Weights of a small mixture-of-experts language model, trained from scratch on English Wikipedia.
Size: 8 layers, vocabulary 8192.
Training: a variant of SOAP for the experts, 5376 steps.
Below are experts of layer 3 (counted from 0) of a mixture-of-experts language model. Rows are named router (the router's row for the expert), gate (a neuron's input weights, with its number), up (a neuron's input weights, with its number), down (a neuron's output weights, with its number) and show model dimensions 0-63. Each number is 128 + 24 x the weight over its row's rms, rounded and kept within 0 to 255. Numbers have three digits each.
After each expert's rows: a language model's description of what the expert responds to. This comes from a sample of Wikipedia text that the model never trained on.

# expert 55
router:115166156128141105151113134150119102116140147113160116076154094170136174131100122127103076127082187140092105140137142129108134140168152154110138089160147133160146113094120121131088164150109127
gate0:152114143145167109095162097154125167149144158140172135132102083172125161133151102106157107128131148096146189074126115147117146158103136150122109128119151101131106131100134165085170115154111130
up0:095128094121132135141123144121129085159129167161089167149152100104108116113145111098118139113086148123140143099115104099153076103117104092110126160157136098138086127147155134123129138133117126
down0:106138097134084165121105100115136114109141153178126133160112133149134132101139122100097101106087099163111089122124129148134127114183141112159135152114161112093128144122097139177142120147153140
gate1:118123099123143136142125148128150123115139148103122097121156126143139102146125072138103109126149154141114100164131145105124133129129108093148114111100122114121106120103122130117146172105157131
up1:120155160142146111147140137160156137108140118097138138114112135140132122117126142135149153131150144122106131115121114155124149091137164108198185156128146120154104161140162127069180130112130130
down1:127130144155064130106094111163145147097138130121135143128117182123143137145174113134142116159122166093153147088143137141112109091105118086121099114160163112129126137156131105143135167132089141
gate2:110094112140112099102146131081138101115091139132141119142151150145090169149094171127124104167108139113093120083167135131153132106053141101114138137125074134163148128159157126107132171159144132
up2:113147154118164126108147135109103084083135137127121108164131167148156128134149222109141104146185109150079122094115161111146117144140173127157135084072118119160119142155146116135127118136128129
down2:108131114141146153107155151156104114103144125169162098115134110141125108149101173145147140128141107115144124100147117177095106183116154110144103110105099128151130108131154187086100150130156125
gate3:070133136097134149134128121100146134155138113143152111130122122125114107099087148140135094150107157099126107135146150103093127122144124102154137128194179137115195110110101135093169120140111124
up3:149107115125105133140132104113078134151109107143138114105100129122129107153118127146107151105107132113104132132157133110131126141136165102157132139118103116144108190177120123151070115118168156
down3:132137104140100127155102088106128119108149111143127127148083155079156146146111100115108125156146138141137124151112133120170085128171127146135080141039102090144145138130127100120117093123140125
gate4:131138142114096144152126121041178166140129144082083140107128117109111129119114150169118119115163128121142113131128123140117110092146120066057149134146128120098132137146130118128128167158150135
up4:131139088101076131130121132105128167166135096147117119133090132161130150140111133101154116101163109144113135179168113110120125140146156113144131143092113116083124115120096106121128125116148123
down4:105132147206122130124076115179060139146114122161107160178128100130147122119144156115173098145160095123100084142141164151135096130116152125131130168124056136113161114118120131132145110127144101
What it handles: Inner syllable pieces of long technical or foreign words, as in spect-roscopy, aff-ini-ty, l-iber-ation, Palest-ini-an.

# expert 11
router:105115131135148095156114121118126114106107111107136164108133164137125139088139166117119090152121157102138146115126100160139123111125152168085112111137109109137141121124113142107130156140144135
gate0:122108149109117152140188128115129146153128117078139169125113118133115171076123170084119145115162157157098123150059154105152099141149108170110149170158138078157119149067143124152116134141185169
up0:143153167141101116130097121123110137137096171131139169112145127102153149141128128093148140144136155071148118132109112166145150121147121106132183099117123127126122113082098099148127125110147129
down0:123139129115102120143131123092126121145125155090106121087144115158131144083109140142134119132115124098118152115081095153141172147145126137128164133102143131104151087139147109112127102161108148
gate1:117132129134126129114127109112126123121110140142119136136152134089100103134155160127181118196161121135119147156088111118159123165120124169122165187122153109170150152106123100103090157132114080
up1:106111136121145105137124121108134141174144118102126120148135186135098098116139119140156076130135121153156122103145156124186162119076109143134081084121165134136106161163125166084116088147159115
down1:119121114098110124121072130129125111118124166140154127167094142095155184117142115161131125100151110156162135128097162135144125147185136128128128115168098153094174139119105140114145126069153160
gate2:124140146094107130145135126101092094099168109149162103112148129118136137075115163137124138125184109123088107178117106144104136091146129119156151118150124123137143090134106135135145108161131087
up2:156124157138147110119133148126108098149165158153142130127093175124116096109109131115140125086096083136103127139086095109108088140134096098139097108149110112175131100108110118095134109131115148
down2:156149148143139105147113106148099145144098148110140116160104109117163115086107129128185133092121118180174174160155085111128087126108171122107129118111129124118174152120097131183133125166106110
gate3:109172115124123132131130130107145146159099148119131118130130135123133087141121126176121101135079143139114120109114133091125071197103141096113145134162110117132103168110106140134161160107184096
up3:149119148145159140185130108146134118132098110133168118129171157138134105118122157150129127110147201163140152166122130142124138130147120103131134149168194133102090162130123130140104119107152149
down3:137140149166135132114140134093112173121131103119140109079117113152127136148114126147145177119170129113076146141065100160141153125157116124101134152159086109129106122130125118123118091153127132
gate4:127128079170130114081120115141127142151160115135086106125118164172092175105131127124138087138114144131143148082156122121103098126092121092144130186154081111150110101162116102087142065125156080
up4:104175125130114171156118107121113134091103111109107112163132149136137096168104133138135116127125133135145153156122155135073189130134146113143135122133120154121137121154141082128127148125095135
down4:128132168125122155155117162142117125118117116126155140121103122131153151140120091121141175125158136140147141220155145147127138145143122122165139106090132089101108127145144140171125102087107119
What it handles: Opening pieces of lowercase words split into parts, often military terms after "the" or "and", such as batt(alion), br, arr, join(ing).

# expert 28
router:155111168140117072154120087125153138119134151118161125121102134182105151123113086138153119115089130142114105143134176179152138165152150130124108115094087154140149133128115102145091100116118171
gate0:143122129114149109110151156155134144122148126114155102127137143094179112089131145158151105149082100124138110125162142126138122140101095125150085135204062149129096089112081115122074120117112144
up0:126137134127154136112093140142174118165115122090135117111148160119149186149119135108085118133129131135162174117095135140108099149092129148097130146099093087162122106145120130148126146122135102
down0:116103139092123188145095134139122128134132138110106111111133141121143146129171135100163182159133108158107104156150088119131105084155133137099148172133126083125108117140145151150127127132168095
gate1:121110117177115152095146160091121111150089120134138124141133133117150156139123135142105088120144116151137127131132134097156126174145159132170134115114119171111133125132150110157107161135109116
up1:129130114152113134145136156131152135134142110129086136137136093105115113117087138123106159147172105126212116090166123107098136131176123128127120135101105095115183113127130112172114105172123131
down1:109146118070121173152170119137134111128162086142112126147143148154115118108122140110128156147084091091102132160124103143085112136159126078140172142132126164123143156181142146149126119175149106
gate2:158141147126113129120143129129119150086126108131142171119142125139062111148109147129123136122122103134135078124112109106103144123136140142152160127174110150112152105090118137163100172140140157
up2:142161078077114141118116164115161077145151128126120146117166086115165127144160134146075104140076099157154128127129108138122158100187141147140146066135104099114124145149147129143101128136131126
down2:136156110151098088144121144143089150145113132144143125171131157100111135054135131143112134145072162106108116127143156128169161113134112168100158085132083118120133141180150128137086151109101108
gate3:106122142156109127124146117104123110140139119179085130132130125125152101119130127126136147151155115144138116141116106149145113115141148122163112126104173143146147166102075096133073107120150125
up3:153095122119123180134156136106122114074172121145114185117118092141089109152111140108142104181136088169125114207103163176129124152087119151123142163137093137121194128117138121145161151157128128
down3:142120130095113102171179151144126138118144139147106144164122102123167114124108139056156139145147123147146136171153104174108164167132115142130146105164086096103128136108158107118141137129104155
gate4:140098170149132132166178108138137117110155141138118164121127097140121126131136127104108113150156136157113115106127136125084140134100156124093108128146091141118149127126138101106117163145150140
up4:132182122142107108108128124151208108162126117132087076136146130069156154146129078156074116135140075137137142144117106129146122119079134157128142141186129113123117139166149115129113103149161128
down4:102146146126147153136157084125150153089130078144120110117134150128170164119071123164125075136143076130155123159159137127118090121144100138123114170125127157106117111145132130114107112184128120
What it handles: Pipe or line break opening a table's header or row, as in chart tables, plus odd word fragments in technical text.

# expert 2
router:109122129121181074198104130124086107099139167121129172114161099151099156133154118137117125141144113121140121146127137145111117134100137157072132121139147105135113168110123116152148094143117143
gate0:100178133104115125144103126118124150155099124065118120151136113106138132143139141168091151142153126132137119144165115124083139139177069098147098106136123134130154136164172163118116129104120126
up0:139144126173131104151123135142138115135097142128141120137156124151117105129148130100159114104134103137142121146165150132122159147131091148087126138131126145139132138104122097140138186144158138
down0:100101113091134157158111147122121157108136142136149115140150171141146127128098125160135136097134159135133134102170122131101118130130111078131054134111116101119152149155163169134142138129099108
gate1:124110096103147113129134117102113128159087099137124128124117133117100092169128111117115143129122161106141136179126111162093098089164101148108141116141124098101121132116100097163134148121109141
up1:157134152132134118124116106177092124116104098146145154159136173158106153146142129102095137133126164124081130111112140089152091146102104099090118138157147125118128129142148136124131106149114121
down1:139117180109155157128120123154143115088134158107107091113127110109151152160131145112139153143073161133090111148152139148122131136084146132133150113142147103167136142120159113119144141110127135
gate2:104132132153148120115112137104119149103147099110124125114112090125145102150074109127118177125153136149146152114158148136122106106147110150152115140144157144138121119133143160181153149091130119
up2:137138133156152092151154126104135102121154159117164148140118099161125111096106089154138106142102113153155132155177164130125090127113160124110144129079116134092126165072156122155103113116097085
down2:137133148125143142114142123138113100106159166113132147120172126151131099072180136152099124159098121187153131129151105161120090119123169114097137146142112090124142157108147133115152146126100159
gate3:124150108136151131138145144103113117114174155126142136160128103161174150144129098132155145133128130076084173122126129145146087140130153087123097141075117124123148146090095146132138149143158135
up3:113122132117125131078113152134125107129138153105133097092154120135191125112153105120179098135135103135157104175120173152089141145124145094156122090153153106089099133133135119151138125131100098
down3:162111165108149145154076081148140121156130144086112132071149079133163131103150082140109160108131106095103134112145144096125119132087081115104112134133101118108103067122097159138181074112097121
gate4:098164128132136109107122137139163161161145152107167107152115148125135088123105118156120079087142115133117119158110149107194102134161121122140141140082151143146127121118108156083114137125104122
up4:155116131137129131126131151085167102157115112144107085094155151130149100134168153156088161115132134149154102082162154132132129114143111155104114112123112147142119168144179131125128145124129101
down4:141102115178160080124152114121149064127163160103100159128131145105147079185093130124148133131171142117133136102120143105110087119128125104142098125127150126101151150123153118127136077123134138
What it handles: Word pieces inside non-English personal and place names, e.g. Jo-a-quín, Narasim-ha, Mu-'-tasim, Kudi-rat, plus Thai and Arabic bytes.

# expert 63
router:096146134094095110139102076101121124121149155069126122095177080100155122127126166126106123117122154097154145121119112133132105109132147134142117121096116126155136171083112137101093124151101174
gate0:113139131177168133107127120137042127100132159129101139119141134184128116128168135132153108140149091148117096130133130124170145117143156180188157142133102078138138140119143195136167122162131106
up0:118178127133129169099169083147101102085152173141110151121148132141093122112146166106133143119137106126161138145104154123127158153139147160104175114118120128101100126157136141109139120126126148
down0:113096147106116097096101147194121132133132161173089156085111109126131083129130129107117130131139120174125143110113143092135108136119137126153107110143096118095150138171109130108107129140140130
gate1:100157128137070108079130146122120134135149110141140107124149125106185112132149189121101146130145137164112104110149145127125114141126092148114156090117116101125114140125145149159125150078115135
up1:113126106122101130128104103129123130150152128103093099159075117107157141156141142120106141148148113138177168129140161116165132128112085105131135115125147128098090135132134111165145134111120118
down1:148115129101125163188142132161186132107133149102128129140119097108103105183077147114146107126105178116115107099113156129092173153150143144134131126119084145138135112151072109084109113122143155
gate2:137178135154126089130109158096119119125119147121109119162095117127147195141122119114095148071136163108140117150119114139104142109143165101139119167152117141102111128106126138099117107166133158
up2:161089126178151102100136154142160129123147142102106143146132146108151111138182103077090131149087137122105135125154148126147144100126123143133148083089140105095086132105129106104117068140162165
down2:126158143159109088132150168169070102158137127132156159124142104135149137119130117160152116094096116125102121106145111137103134123147157144088119112117129143141112158143180149127125122129118147
gate3:123114115116121118138123129136119154077144121156127151132110141091140177128099142104145128117147137096102114152110132103140087109135161136161120136159109137127106115067170113144151100179157129
up3:153149098094154122101151125127102121161107133104112128124125113165115138160119155089081114176125103135155077144063147092132136182106122105141150137143156136142069117110140122101119139116172107
down3:151135127169148173195102164116057138109123132125141097132111148132103156122142122169136142137133099131154110148127097120159152123167136121128127127151134094112134087131140152119113102134145136
gate4:118131069137152099107143142139132156132104098168182095146138108142148110119134109176094161151108134165147120149129116138092139092124136126096137153109118102105131099123099083144106112119149119
up4:178078143137172122132149147121107142145135140104134145125168143147150106144162117121143167131118116125121120136108121108133130147143177135134113115122149134145084136156104135131109161091168089
down4:138165058140137147138186146119127101124136135131156156121143143125146113125135142159133091119136203107112120143133157156136134100145115116148120117114187149121137158139124113123146140138097140
What it handles: Conjunctions joining clauses, such as and, but, when, while, until, plus double spaces and pipes in election result tables.

# expert 33
router:100125145095145120132142140113137125123098117076129107102145090163106175088114115117085085141142137113167164200109115154142140126099169125099145124116112155131126140124140116141121092104167110
gate0:130159157104133107126122118145127130184124119131093131123120153082148124127138141119099141155174092159127123102127146148128159140137154107123185111126148137131088174108137084145149129106148125
up0:098131115115132107164184146128136097122119119128127137155136131142103113172135091130105156097133123099129082114155129094136110133080095087139144124163105102097098147133120163109157134155149122
down0:110129138152107103123107137098048114123162124134107128138076120103079107153134158113134163122124119109156133125117174095136148090125125148161106112150128153141137126125137094112148128161085137
gate1:129101120136103100171163142096085126114144109143128154129121084164121134151149190110112118107137107179076150102139132127121126107119126121142115147124141106104147129116135150097177119092077077
up1:125094079172171105148153154127146092121128135154119174151132156162125150174150071095126148138152158139105124139141129134173159161162134096090150096105167103139155158106131118105095160146120135
down1:114177137091142109108099103125106182163112090058137146136092144120157144094125101096100148129130163165135141138171140075087116109157130089127124140133197123137112115126129150119113141099119132
gate2:113125124127132154116131193136111157181149144141154140135169139152134139120118144165121151171112148129153147103152113156105102151142109173096154115129130124146117141124146102149089157105120103
up2:147143101124129183160140131125127130088083142162121147149150113133129121099133144138108148152151143079129120138119167114123088103146160127130128126166148153135167113137185100103140135123173088
down2:089113136143135116122092183204127116121115167102131169189134116143147108129109125163133127149138121146169127132099129115120101163152087147170134144091096144167120128129140109126115089125138107
gate3:081113132127125074103124124151171129109131130110126149088117125105153129125130094107155096047137093141141113185169150127106143151112123087132109124169105102111138117121123113107135134127115162
up3:104117175128130100118151156136124120114117153138141160137094088131146132164104111088145120085099137145110123118146140134108130145117175142129102139166107097100136106131126095160110119127142145
down3:112098141133135122120129107144161130142124149099146141128139131110147139090113182136104131125161150120127138135117151115112124080137120122158117126164138097163122143109133116087092158094100179
gate4:135121127148099113132136130124183143109144080117131096198122134122141160163122125153095088154115119100170109181114072144142112108130138132156174122163115118115161129128141116136153135096140116
up4:115085111151117096181126135096139106128112134168124140135126142103138145113143094154132130164111150099129138125114104147115131101131161142138172100126124125131166157070111119142168176093101117
down4:121161175125158118165094162133105147132131104152178108129132098125146121149126159151146110134142114125173118118130136094116101127110146094090145150141136138135106105145142102128127128130147137
What it handles: Prepositions at, in, of and capitalized words inside names of universities, museums, festivals and awards, such as at the 2013 Toronto, University, Royal.

# expert 61
router:131140143125134107153081096105113134150127116089173076113096116116120184086115130150104113124123193153125079128133112117152143131120148115127122136153137142127143180150118108127115112106138128
gate1:135127151128104102187146101136131133104121145134110151171163125103131129130124096161150078138134139102189105137144103148116150124125133135138154120145123153138136129115117087135170170125116115
up1:170130116110130134153105092165134096134139153163160099124047115100158142139182135138153166138122143137083173130125198122108128111138114102143111171125112141145108154097162147119160122126146144
down1:182148137128139141153155090104100163132099156126108106137087111123093111135137127121134146116133121105124150103147118124136119132157141113156128146141113087154112127118093111108127083150137121
gate2:088119111127138128116172163142117107128139105142113106088140094121154125131132109134121129122132065125142121126095151122121153130130114135102166112144128122123090120097122145125150153101143109
up2:102123106107118117122086117106123164125159176122121120093090156118101114127093124114136141121115112155109088107145119108127136144151155120133124121115123087130109152115135141161141137102127115
down2:148105141151078138110121153137142101115142140141119133191120110134109106111126091092148119130117092124135158114125137126164162129133143070138134115145127114146156148074157145172088161155132126
gate3:109135192174169121120104108137142154157138062104089152078178119112132135120134159137144122109109128117144129110116102115189099134126115132136111138139139144103108109143113103163109106118123091
up3:107138116162129141135125141105116149091137158174145101184142083132125136116168115141087162107111127112214118105128121140100169127122155110131128154170139146144108153093139097134130123106148119
down3:148097129137105100111196097101094128162134157137163112128166145147131116124130116133153198154115173112132161168110105098145161102150123124122124153122104104137134131093146157109099117108119124
gate4:151129115142121136118134143138092197161112118074148187121097154174155121085130123157102080098122167148121177124113105072109123097134123106113119140162160127139128139165161140129106129141129114
up4:150110159117129085097121102101113130154136144089134115128121144095156120155144133152175110171113130121121144173129145150088173167124124171131129114143134129127179136133111119080125156095129115
down4:139140118149115130119109105163157147134107169085171124110132165143163134156150097087185161127143112141068107151079140145092152102158107143153109137163124109111124126112140122135144117137129158
gate5:100106112122098124155177110101157127095118124078110093102115154108143153109106124098156122125113088196152117118139084144158186151146151142088132103140160124129168122136124104163161096173078178
up5:165083132139104124177155113122127138082108158085080130103154159121144121108119116112145145098145109178144105129123105114155133155160168126074115120151119109073147191097079167135147063144099118
down5:125126158131121167142143122100166159115103147123083108157162138107125129131136119151125192147106120142110092137124151144137196145128110100172088122138109084100130140156155115147150101113145112
What it handles: Equals signs opening or closing section headings like "==See also==" and "==Education==", plus heading words such as List, See, Species.

# expert 39
router:120171124132117153122088120121080106069100129120138140103135103137153122165118150153064140105129109116093146125163117125180092092128167126124124129141156111157137130081109090091141108146102154
gate0:108126143097121164170108132141113086127114103126092160127141150085116173082153127174090135148137102134136090114130144133116110117156119159128095110152088156076115130173105127169123108138108146
up0:126103128115162116115160073124106176159075116119144089112167127123174104108115117113149158148148136187132111147108116133107140132148165096087135149132104138117131094164126127094144096123090134
down0:166074164148133115126105148109136161121151116188148075131130131139141141134115114130183140086120157105093169153115110156141134092149140084093120148122098100169117153134114116116138138098136154
gate1:124136169143121148103096122169127125128125139159130112179167105122135097147118132108132135090048134116122133119139147174137136180123136159125144108125119120167132105153107141173100160115160149
up1:146140144140172153118098121152121156118169139169071160127125164110080124113205145140146160180174130126156141157156161162090102137140162125123115111120179149127134104135127147129170131128141137
down1:175127115145089113101100142126132113154115113141122179092088125138126129124114106140103099130092134135148179138105214114125164103153139136126135121129145087149134137142164100129126136158112127
gate2:121135112131155138129108143164133130106150154129146099109110134142133123111110097154099126126116131121154107219146125123103079162130113110134107129158165113113169137158196105114082112125105102
up2:116120119108114129106137132122113086065137136159156108115147128134124152077155135120090131165148138124153144127164118063092138131136121156112166106128109161100152127157156138085164104153121128
down2:099132113094112166132141118101160109194141135134134127156131101147112172121119136091145107161094159119202107153108126092139141103130088128161120099145067104078088145144112162129138173105154158
gate3:093177178148130085116146121112145144115114113145122136085066129137114189125143134158144101083144125157128152116125149176112134103145091089164137174139126117149115118149108068103095139114113135
up3:095176106174117120097119146104103111121134138140155150131143144123130104156122134089123101114178112128188090130122143157140131122101107110095142103170158119135104157081086142121160136064120167
down3:157101159147134186101103149099104124108108127141152093136098146126113123111133095147155104124137108129116164123116114180147128125121139141143077111120123078144152136121160142163152109158152119
gate4:149192185134103110084123130155133120152147097147097127108142132134130144141139089138145137113118143135085108156148134098117112135132122123117124109086177138089128153104091153154138141190086110
up4:133116135100121092071150129117116111174127149146119095148093121111106149134116142169166120121136158147086127106114073115135106078095128133143104114138119132115137169132128172154126106138099125
down4:159145113115131132161148103159164101151171102110121133140104086120156108088091143140151118104089118157117101107120112130111136128130116120117129136131180158112105172108136118113144127133128109
What it handles: Prepositions right after verbs in narrative sentences, especially sports careers and dates, such as released on, moved on, signed from, against.

# expert 29
router:086147141127112072152119099122129165110135144118105116108143119153113178116089129144134099113123170118147147132142134117134099099141152174103179136108107130147149137121092110142136107131123139
gate0:136118128126130104139152149172116126121158133130124125077129135079118165100091143148150084108115120106098146169133140117105181139143112151145108115092160116092122116107099125155168103102099114
up0:129186142147150159104157134111076100131127147115109102139123061117145139095139080116158140145154097109135089118139087115145131156127159103177157129148147119121129161094090122130134153128159154
down0:180100148108097107092125122117123144143115154143097117132092111114105132157163124092101176140154115140134108096072105102128096135113128088142093118147150083112124114078133104119115155157136120
gate1:156103168126130149140143093098172136086122177116149149167111142124128128121116139099095091094118148121146112134109141107135130146111162147108140163167100167168117144163128086122129132181123142
up1:128143091078135079140103170123159118131138116159118146111154103123111118154131153108147130117178105152147122090157137108140130138149138152126119120118126116138086128106109104124100112116196093
down1:129122115110065085116130110119115151105186095095138119108106113154057148115163093131112140095147123162092112140179146145159119145110098133157122140119177102122091131103099113116151115113143105
gate2:131135137098072112116134142128128131117141130154114126131177103157117132129093128118126137112132156126128156133093102141127121146087087150130141120107141136138169127071113117122141099108166170
up2:102083135108135160097128131087157092133159100125150087140105151110112164141174155110133133109158154150122116111114105127113155133136105104113094123122167137086108141154104140087113136138162151
down2:108139119125141179117120120165096121155136144131181154095172167137159083131056153091140118124110134089147117103180111090121128144154165110133136130065142127102169160136129114120112112123118099
gate3:120160121160140153158103105133151140139175148174123123076088171135106112147133098119139125117149121153142154107152136117130150122137127098125106147155133156155116129138139135111110118126126102
up3:153112161118127109106159132138127099076150150091126109133136151149110152135111102119146144115157137067124116125090122155131102109117155135143160088153133184169140106125112099127124158187073145
down3:140167111151130119114125092149132112100125136114130134110147121171134140123121155146141108098118129115145156108119133161139105104091174100127143167131137156140152122133150071141098126111108123
gate4:103117127155105107142121159130112170106135162103145123148109108180155109127158165106144126118116074129115133111100099129131131120124189141162151124114112151085115084117116139121091164100150120
up4:159175103115136151134142125091126097145144124155114130131137168113105118125084138100094174134147133112122124163152168113103103121114089129132132124159195136148128156159152131117119162112137094
down4:097158076133073091155089123126125133145099080141150120142107145078106142122142150123105151136145110131092122146175106133073127134105121150097119129064138082151095133133111126081134159156084141
What it handles: Inner syllables of foreign names, species names and rare words, such as Slova|ki|a, end|emi|c, ass|assinated, Har|ald.

# expert 57
router:089140161141126108142089113107076148127155139129108136118116070165141168114123120182127114106147169116126122160145082165144107103103141108099107111126144145149122159112125113133109173160106162
gate0:113137119145108135135095135129146105162125121128163133105119110158121118111114148129152155159096132087105104134106177130106133086155070108121103096118133177150138128113108116196130177137151113
up0:109131115098127126151118135157108136141121115140128137124095142093145105131138139122135138135095161149139168114110140120101147120129123150103101145110124119118147140151142109133093135161155092
down0:136118117139122191113142100084119124152162131134107086126115147153132136118109167155106125081127169142113118105104122129125145085115131125112116099136137099148150100123153153133138132127119096
gate1:135110156151116107120130118094114088102130114117129113128140113158124114146162158132117128147093126134151152107130132135149099143122108132120100133134142127113140135126155135133088179106111138
up1:144143147106110119109140115140147161130135089172133146152135130137118103142102164145140149140127135104138131110133097144133124116093117070130122122133128125159106115135146105141106150132147121
down1:132115151096169112137127119146136092107120165144153130158104105118167105114086123068099120158126133091172109175115134087131137117128132087114127113128166104117122151113142165095144149112111120
gate2:118142098128113128085099148126141185089104129173145100110104129148103139166173082113171122140128097125121130115092136168153137103155115112106145151114126150145099151089087130114120132124099124
up2:130123161120155119156120153154111150123144118116143149101175138134102115166113136128115143126103114081140142139127154095133120125142138145150103129143159136107145087104119150123104144132152081
down2:135126107156115147156120107126145132089106094164174136149164135135095112159116155201144150138103123130155142101152162125090137130147117109144089135142148166140121102130146164145105124152148097
gate3:147141130133122129091103172173140131099107167129122123135122129126162100105134147172091128111123108119141100099083124140139130139151116138115117115070134121130107130109137148117128135167134127
up3:147118096222135098141174123152123086130143122153139159125112156115152101121138129134148124112143123097119153164148053146121102141126089098152190135124110097154124109124140101124108110103118116
down3:120138143130139133125163136148075153102153093160138133100144131150100119116123132118172118088146110090134097159162096098099142099130116134107134144104088120081137127147110156126128166166124120
gate4:085138110180155115090141112088109136138101129133125121157123104119107130111134171123132118102134162154086098142125125164148118129153168140115132110174170128113149129140080172153138131117143138
up4:150129140160121147139097136107132113081125141166111148118081163134166109108152094129116171114150107080183124137102158142146128112139135122123103122142119099158170137122092163093116140109113136
down4:140087120117143115104127146129104109137121134133122106137103114097154140146130131147118152146142137103098121120106119156141129134144127149139109161081164087132127129113093136076100144126124140
What it handles: Middle pieces of longer split words, often Greek or Latin-derived, such as ort in opportunity, oph in saxophone, sp in atmospheric.

# expert 50
router:077155158082111140108117074130141081097133129075129154097113093138130126129161101150121090098129203146100140105121099145151104091119170140078163107137189099146147158118104089122102114117102149
gate0:155092091137167107128117110079094168118143160175118138158138128121151139105130141168105135164123158155076116086088154112114100137150112166141123147156121143135134164130124147125106099105175116
up0:146131163116098165131121126134162123154157151132112080104154129127152111098114115129176143108105140097141090164133131152156117149142161155154141159132083150064088112105107174073092118185155118
down0:117106116131119086109100110136096143147136184123096109144106118145125153125138177092157139139121115124088116156086103148157126106141129155119135121146103131134143143111135119139108147163114141
gate1:105099123106138112103126122114115116107120130101144191114105155124133118218109107158090132104133141184081198091118127125131103110155119154166156145106135105157124113165128116119151115119139097
up1:150129150078182102144116110152207057117090187117185131121122126133069095178142110148177159070151175108127134121141123118116071133130141143139151135143163170180132098166140128069100094149140156
down1:150042143207101034077162215131050150140163094122148141068139135155146107125120113138134131103094116113125088136133121134165115135155126111133146148109101109151163167110156157122128098145127096
gate2:131117143105094127111139135137116125107143104141143133150137149094152117151139110155100156111147127127154174123098159165127166115159136147074129154109153167109122126050138107134106125093154127
up2:159095076121149098156148134123125164147063135114146159124136113102148115138160130124137140115113110087149136117122141143112092135146146120148086103119107138122114151150128114107150132128137165
down2:107139174175113139181115096178099115146139086147092116104121110096129134150146123165151119132124152126099130146114124105103126129115143158179122103110113129116088102145098092108162082114124091
gate3:109163095105130162126097151098220096119144133156141109107154126130129138110121109127138117127124117160163077104140164120093126127140099149133164116129118136169144131157176135137142160104116115
up3:160139069086125125095124113186082114136113097171131130115131104115133107139131143104129086115163107148165089132130117139125144133159123106152149166136100106109122090125104098102082118161124118
down3:175082115137125117175073144173152103174167103160119138114119115144113117103090139112125158137092127114167111090127125171135146119137157119157132134120161098210165146114151123158102138106095117
gate4:171136140105143166156105135139103123147104116140135127176149130103102143134125104073131151106121153099130118134149123143135087135162130149148115142098135144120133083115139139124141086162159114
up4:098128142149098130122119116114124134142104171134120082100119120067131156151130101171145123112126120114128128122153141113125129138120119097103133119126107149090110106128094107111128110128106132
down4:155131132134138129176128217170136108112129158120159154141140062108146155112129105097153113063138122136115156121127150145139117116148132080114117128138153143141155124086140137136093106132121152
What it handles: Periods ending sentences, paragraph breaks, closing parentheses and quotes, e.g. suspension., workers., mode.

# expert 16
router:131134126082171105138105098098148130087128139143150126113138134164140143108104133136080113161113146155137141133138140144154086139097142135106085117141157156131135123117119091121116127132143140
gate0:109083179165117111188086128136122123159139116130074115141144094152117166106091137144164108172181151121104147150105125143128130073116114108117163127089134098157107126144181139149152106084162123
up0:128143155110127151100107104107135142095129151145136120076104117121145162146126129138144154123114153172142109151121095107093128147115109129163163094149195147139172126137184079120135144114133148
down0:129099116187140147118131133107144109114130152114133135127174126143152142108109120123084122130114140119120149088099110154123128133124091125108156098124130103134128136131131110096091146142148092
gate1:089094124148097102139129100080133141135119142124124125105125109124132152140113106137102108122101171149097113112152125083153160142116139105087136131159115097169121111157146093133093160178107142
up1:109078152146118114085146135157129121155141111115119153090101092113152122147126131135113112140101117120131094118169151110153141148102134100154148117170152136118159126144137164054149134115083138
down1:130111149119099152130113143120135109129152149124150126095110102090144123164115124101154136122132121181117167180146160122119152130134106116125114173152104103140146130110088154132105107138152168
gate2:115156102169133111100154115137145148144140128121110141134113090170112151127081136070121088126082153124117113123130106108141120118145140113145089136132146126095104174127117142133085139153124124
up2:134155129079138135139137086148135138165122102126105136119105100076186125198112128161130137152141120102111164139127114181161136142106119104130162137125152108135137150132123123139118130126141156
down2:190097141151167123153147135158155128087145097133107140137144127129159091166149143151116114135115112107149093145102116148090153118101121136158126121159141117133103154149134096158114125126117113
gate3:105113150138139112120144136125108138126140179138116170137161116095106113138137139128134109127106102174139155120094125142154150128157163127167110171173158117165141101129168118120129136137108181
up3:127131154169096139093128124102091175128118136158098124118137109112123143101096162136136142123117144113154097129112068152156169110127139113111117137179124132144176123136159137099136129141106144
down3:139147114158174131120141138120087089139105085136129165125161148130106145131081102140141119103113122117105122098104164100156116093137132127076144153168118123125114133152093135097099158121132126
gate4:102103097174118159136090157120132135164084138141129157088129115127172173123153123125134134119149123152134108141121120097101102133109094103114108137139109095167116137118118177138117132177136128
up4:121140129179107169101094126145118137145113099087142153113136097099112205149103112128142121136165080122153115109113156152125088134114120123102076131137116097118123095143083121081120102138094121
down4:117096140109154142124140148179105137143134116128119126122160147149134108130135139176105169150106177114151108120120143170153139131142156154100113130118122099152125104193082165129125109108104138
What it handles: Equals signs in section headings like ===, paragraph breaks after sentence-final periods, closing quotes and parentheses, mostly in reference and list sections.